Weights of a small mixture-of-experts language model, trained from scratch on English Wikipedia.
Size: 10 layers, 34.5M parameters.
Experts: 32 experts in each of 9 layers, 192 SwiGLU neurons an expert, 1 pick a token, a softmax router.
Training: 313M tokens, 4769 steps.
Below are experts of layer 5 (counted from 0) of a mixture-of-experts language model. Rows are named router (the router's row for the expert), gate (a neuron's input weights, with its number), up (a neuron's input weights, with its number) and show model dimensions 0-191. Each number is 500 + 40 x the weight over its row's rms, rounded and kept within 0 to 999. Numbers have three digits each.
After each expert's rows: "comes after" lists some tokens at least twice as common just before its tokens as in all text; "mostly gets" lists some tokens that are sent to it at least half of the time. This comes from a sample of Wikipedia text that the model never trained on. Tokens count by the router's weight.

# expert 0
router:479459538551492509479516563470510422516454463500440489522461544488515476500456571540455431441456603458497451521464448502438434490472579526537491547476471493487503438512468499450449469578430517455449480509517500580587469509507561414510481518532472540490448499513507530523460542520478526512529479539460460511480478476537537494434491532492473461542503556527444440510521526520579490455500494572482537468485534520398451531522548538435492508472553546523479495529509587485425540453550425551463507511533540446576469518580499529420527522506491478504537504552441489497481471481517484512
gate4:437523527481529452489483477483511567515460496566491495491489533462541515508502518548487526430450516414531523531517503496544591527505528438506521483512490574512560425502469492471488494514508460539602500481489452469450497483449526516478490464472507451484537493585554578460510568565501476461527516484473471496487593469453509470513468534530533525473537516486520508477477572578524447362488512484506577518411444490471484550516478498548496485399555487562484506521520521463497527464587535426541543377429513470499500505433453510498477511423465492479499512512475480521493537530482492445
up4:540476493436542518501566437556556504506479489498487540474554450549500498442536546554492534492443535411496461524502483447476476526547531423541605446490478540457515489521501498476476536470504450506531525577494456520425547467507568546514494509488537428488461540532449513495548525498508439503558527505464577512498549519470535455480480509585495544485464519477469537494547509563526382469558505493507574551436399469505457506505462496540520545469552467474459501527524477458467475420575507418526553475455451474595501500480487499486491526468475441542478530506481436454556531485516471492
comes after: " ", "\n", ")", "\"", " is", "otes"
mostly gets: " se", "|", " a", " ele", "ele", " |"

# expert 20
router:469470532486552504499503539486502454485514489437480499425490520481524578485424543524507507458524501457451490539466421561458517494465508522505503550544482503557552466485484480505495540443436570445503437483441499527549440512509535502535465472535488567437443588548484524501488502532456474492530479522459490547457536527572528420463514519458454436497472504485448462516530503500492521447507470544556504464507487496443446532540541480470548546529552531539514462519492470424406506434555421591468550472516532490572488591571527572434517561498508435516543506541480520488517465470588531465
gate0:540454446506566478549515488566461507463478448516466550571464439541498512475387497494513448444531525516515496444490488516521488491485544526462431553551534507559616656453579506558526526430477514496521530472490454509478516467457506498497494469543458525475467458572457527479514478555507523468560522522527558533497461439493532498484484478459543429552468421503509519512558488583490508456591485532498511509470513535427454496488511486469521493539479460499508524494537471542498458476417426524539446491475479537512577489475494547467480500560495482503567449488551497463486474507474434453
up0:489501460508491570512542445438536510485431448485396474452540459529567571578512529475514537438513463511507445534484491486431487471474535516492442463476513593526515553540531485532472475512502521491513523481507555550481532522537460539539492508540508488518459483520449486516577477497627486454476440528531433533570498500460457470454534477467454473483463526457523529485455537501474410452533482516512455499577519574476457529462544503517500451491477539587494510444495574526475542485468522603550470470443497452465491494457469500564412464538466543530446490499493580560527537499489530490
comes after: " L", " l", " w", " W", "L", "gr"
mostly gets: "ound", " Park", " It", " Road", "rough", "'s"

# expert 24
router:512437538519550483445494501473545474529486452474461493514444526479468522521433575501528463446507545541433495587480503477466480517471496581472508565562526507509501487488493485486482417563461526464488502502508527536545496494494525435544500473541481528395466497501509542509437638528468507426517452542446523537453459464555576473426496518517487481542504555495471399491475487529476545424454493492526523457454525505418489478564525497473553537453506538517518492481550556471431519454527419528486506478567539447546474515531573497524546569500513440517465548532471498506562450473517550523
gate4:600513582507445483452558536510476511511451462512459539386514561460534494479472582451514464500521428537486488548491469462524498493512473552462478502499480536481519534585508471543563459541530550486460527487588468460546505465515552481535396476494507509494447490553507453472458497490512455508461507482534553511477491488471509464471514490520538462563495539493434440497504557469496484601480514514452515453484551515517568504591509490545502543460467434487473456488523427454513523416504440538509542478558474484544481532518580518514528499507493482585453515447488489375498466533526561476
up4:542502564515487475449501487504460493492495465504539485463472542485545532483516536474540421489518517503491460571484443521440469556496455575470465542522483546488528506538467506534631450552494528507461514492487502423507529481464508444513393506492557491483531447504547491521529526530508503543500431518501515456461485501497497458459475467491522452513477494494439440522502551434555516561533505519434585479508489525532614479568524559487474498434457391509434468409521461417562481426511488489487555493490535466507532471511607545493577495486518513531505557433484516456554481466494534528
comes after: "\n", ".", "==", " =", "===", " =="
mostly gets: " species", " Total", "\n", " Country", "==See", " Kingdom"

# expert 26
router:494446519521520543465540536449522470524456461445445454438476533438508511535490525538516465458497544466475478549427476524462449467508528516535466597527502470505524445528504460484462476524399574445454420485517489531509468526500529490553490511505476578417474556507490607533416527515498519437557488530447480513448497534561514482474486482504485443499488566450457444446494523542490530470498468508566569472438541523460490475548527541435536491498604507554521474487486532478481482486457429514448463501560548459523449523513541533427489534552464455529569483538519528500526486464565579512
gate4:468469510561575519517498515522502500465456510537594465485555482485474552503479470554465513530499485579457491523540543558484536493490498487451559464480529479540468473446435491476557446481500455425553521574649460476501449535542548466531466519535523573481531492509479481507471478449439574436537542563443539563433561491448567471498476515442547498487503531510522497463486480485424494519474565481402424519525502499545426462484496477546524496428508581447550519498487483449451499494497417545472538470444460491519531512485473568474482483484481489505540458484463534555506472494492514533
up4:453382567512531473467536485575510430517511445552514461453535465487502516497495488519579493523500502595492591578572495579473484481547499490552539449474473477486422555497461490534541462503485475469583493505556525394477522512520522518452528471561443532499531501494519547514453520437447592457521498473471501499492491452466487536496462488551505523486530466514480485469441541475433488519422558493463468501517499489538459498397490503556524498454541564501542420539487535457508511447515507522450484440476542497529491504533529544488520496453414509494583495542521537567471475479440525528
comes after: "2", "3", "4", "8", "5", " (19"
mostly gets: "00", "50", "30", "40", "20", "10"

# expert 19
router:503423548515547564511553504463544487542458459463474458455415519494518525504516509550477456446491513459442471490469416514453456500509534500499442553545480476510555479550437481477464461525443516480447469464509473551518442433479558456531496464518466557453445557563475524503487532507484524420566530519460492479472487507564516505467506468436498497481439580464461439482546572528532538464475460551587546487481510518492455475533480498449579566583548515498526497535567509472465501490500462576414529519504509470540440491520519512491536586514491440568534565535472558508537447493522564497
gate4:570528499509433451393477551499489509512478497570502522434506455515528544455440475484517455479458496475467510494556523529424476499425485550508590508496540524508516479535429464516556475440524454520505438544512559501515462546510522495526508501474512500501518525539531500488528565501514455477544507528464471519520580426532467494491477440529606441476468452564514551453530515540493464495520521538522436510495500429484482478479413494488461478549516538445464508509572469473527487635456522466568501538484468468462529463539485425480502428569567533424590503524422489518496494527487472505
up4:532484487458483529457559520503520463534408433529519468524538467538525526546491484420546481544533550454569535460544406548457468511493565538538574467498563533469475469561458461484553445492444471577508558550508564472448495552500469462507522505492538453492499574565574513488497500554516526547541538472482477445540535496454452489529486530462562422520488496549512467468515436503531463502519485503500514546478507458454496459530413460481471453534469593479504449474455482505588517572440500452540449512489474482440496428504510457506530494504536498507521473558443530478493392458480537511
comes after: "I", "S", "A", "E", "C", "O"
mostly gets: "R", "V", "T", "O", "F", "B"

# expert 15
router:479453571526527537478528602488562460533561502482448504487497519529567533464460546554512428486501568486459518484477487491452512504469501527509458486522430495535527428498512507459466395533478567457440456447487462512512442502546548462545503423530493538396468566545533565475467544520479496472571510490500502502463494512531530430424496431435449463569493520527419447446549501523481456491493490536527601483427488493460463465539547526481566533534570504501519477510480532451478517478499476571505449531495530461532436505555512507519486552532507415503498491553520538536538493500505552543
gate0:494487594490518432468494478498409465480489589523506499471518530548497503447481516529473517564478492484512536506506508590521525500525519508516561472539475575553429489468474444476430472470484451576488468543486495519517427437451578555509548499505478532538465524572487513506472561429487534492552544502564578559483497503462526494488537487475558471540478433459502382462542558528487512600496480463507522519503512513459438479446564468520440483508484476502431480515486501504429491520471538514496504480446532457458575514586451525429498525465543457509503506589515460516453481473466559538
up0:557500437469581482540470507550434508474486558524504546589534500494514444494492502478530530473447488526524509458489534547482531456581533576458463490477445452516480486536467458546402524467537512520485481496503490545595523487542501521491476488422546539491464541516502445492423482391540453465543493463495545492558486476473507594523535440441464489555541541480522413473495555467513479483497474379534574518516502537486524473494488463471516437441587434468489456476507567431515478553540504483426481461525516501449535509530557468525530521519557498483492489548525483507511479455558524519
comes after: " M", " S", " m", " s", "s", "S"
mostly gets: " Europe", " No", "o", "ee", "use", "ica"

# expert 31
router:564516538506524529481592558482526444554514481461451476410467529439485548495439467488487443450498533404437458535488464558433465485507545540502481520585446499534583397534507504485462502509451501485470497519456415572487444471511538452527543503542538511398479464529525540523481560558494440468510508453449491479471467450549589494434486503457474507509518526482475441531532529539498492446485467493521548478489519526508485403502509511484531563525506546552504466529504579454454481477505485506476536577528496487560498531528547523478516525560503442556571522543513507498507470498566554483
gate0:540478483433528426491520447517558511491469507517467501435439491478493513464493517496466553532474478527455490513562507555514531483549513549489523490480442530512502511494469514470509536465478528509539512554490494562508539503477542540460438405505607441480528499447506453472469519549461466517536471433554470560446465470467450500501507541595529525528559522495520562520496533452432468444437471555502463518553486472485476525482515534506481481415520565476372541526566439452432479461483492515482532436576536567569505464534476562501444558522523525495543570530474457594471460465505477525
up0:473460477533449488453513484591480464429461481448544547526464539502530477542493535504511550558550498577456425542530444539431507485493495487541537478494544521510365509499462403531505518574438480408488566446484471487543508445512532533473493522484496487547508491424522450520547420531522479528428520507509516498498443486498510477522534502530528484493484527507475487490499549599510539525570465472540413508513508458534469525516481417571509543533546540534437530434437423519502493533512473542470469503506533552543491510477543572478527487569541462482574518506446471526479434461500481482
comes after: " |", " the", " of", "-", " and", "|"
mostly gets: " N", " D", " n", " L", "st", " St"

# expert 1
router:502498528528547568488536571453545486512510491458481510449452546463489525477478559538504488458416579447471510555460466516486448496448499524465443528505456497463530430490499496512431465518483582486442481450502506532561496467527530448537469460539433500492405585527502543536488541526473534471561510500484489536448491482518563502487507529516407454513462534488472457504550522484490519435524482540535544493454482594473478473572541525478557558561516549504575408467537537411452484454532415596487527539529508492534424522514514499475499554483494463539470501559491535501507539491570515453
gate0:477502451530534530457504543444427518438477498518514557450534531572496520407490524551458516484508561481521370539429511508470492485506505507432468460448522575565491538495484476510529489551433539494471571482495500513538461489514492496442473491500536461403548469567547524557460556559518545536505516506500494460544559503486484491497556540577523535489505526533551496479547516477458479478568419478570510511534483523447448516538462571507504521591455456462496481461485478509508468488463413506520405482473423479490466532544481535450480512463535553522528492469584505530504502557501536575
up0:492518450430522494621438572508460462531520521519554477514522405477494507520477492412473482514528486453481539422432526518498549522476532533510570545576530505530561436523478498462549520491554506505548502494484529471472464536474465465522506473405552474556505504572400472508515517502472464539545466501419464530521487463479536549463492476482527460513597461482490465432563481490510509524507484481403524490472461536527449516509440542504480438486615511510477466478471495555531514536504550510432499548519457402462535527525520474503462518519433431529545553477535509511511489535455472475
comes after: " R", " G", " r", "R", " N", " g"
mostly gets: " Phil", " Robert", " Dan", " James", " Russ", "iam"

# expert 12
router:467490517515557547505572511467572445543502461499450478448390497480542535566505510527497450425513517444490493540489466546459476537501520517491454587526452528559568504439461513500496422560435511476438480450512484495519437494493530468503546516477490542465494534519516598519456553546518534470528493501450515564475513491564565499493424543487465456539496511433423476517537516491549549477432500548549506468509528558467506504550473540468546563555522548558511488460488508414491546405517479547456540511523550433500454517503458529443494544515518415507492498557467544477460454480542519463
gate0:570523579430561599576477519450523519512518486508477476521466473528538566517501532460424440525535435515493496449531495536504513463468508622570410495446482557543520473446535489518538517430507488471528544541461473500494535506575427531496440515525542480488519531507521498417524485507513535492458450452495564496543500529493467535486478473560461476513481462454522459492471479541467502509476433456539436456468542498516491483460498475472497527570486511539559524541545515470474595486521401542444527518472523498485440589518480460462491501515577455450516586503513454502413491468484508501
up0:574445467520537470546480522390538483518522542538536468525501463528478536541463522426481468524470442518470529461548552480540507508482575571557518494446505582513546486473521544529502458391497506446467530524425521407472521522515458508529481507448504463536491509493507424477594494448470561499483458478502560546512535529508432525496478456485517440552513474511532491470509483587529510466473468504503422426497460451496502527460479460427535542597514517499518498487543432477515547544510414531442463523519584511551432536427486488471549534560529526452535537474490509523468503490507501534
comes after: " a", " the", " and", " to", " was", "'s"
mostly gets: " t", " b", " sc", " j", " g", " all"

# expert 2
router:508461541541524537482524483484536438557521494465392501433441553482507526515482547523472473469455598419464474557504447518473439523483520496552514513524463448489517449514431537490446499524390550406443526509477515572563446477502551485517503515497455556423482529519486533583436548566535488525510440475498493475495487467540567458497467533509463447553496576474445503526518498514548503509480464560501541454463517569445528499523483544445513553508528510523486503495484506500448474456541472555493479519568507455521480515561560506474497576500458456538507543513414559500578464478537538495
gate0:484534475533522514520487464552554498518480441481524533535480456530493551455445535495458481478435528543519519495512490492421527533499516508517562487509448453458534489479448481449544584575579450537585480502439466516502479472524502507490477512567490519538477459467397529481430457473514479534464499431479517522516527507471524544514597586483563495486501564544542444445494503484466584520452480508474488482420513469528507551467454481420489552431553476484424528444493495442459506459528461467535471439538443558535449489518512497479502473469550525490539537438599499474487531609521459501
up0:568424531470476522554522587471443483421523538488477481487503443572540550412461492467486482502521476453537456531531505460534544484453468491563436511492550438573543525476547483535425518505543445538402559517538497458481472492491458439540509480498528584512486501513525508480529465478490536519511514492491486486536532472484475535534485512497411531440499435463478498557442523544534497436504516541497450574608561463485449467427533498551565514508469456533555521549488507477476482504496574472567526508452515474456536511429536589440502482457488486539543397495494474517524503485483507517
comes after: "\n", "\n ", " Total", "ode", " Loc", "ity"
mostly gets: ":", "s:", "ation:", " by:", " (199", "er:"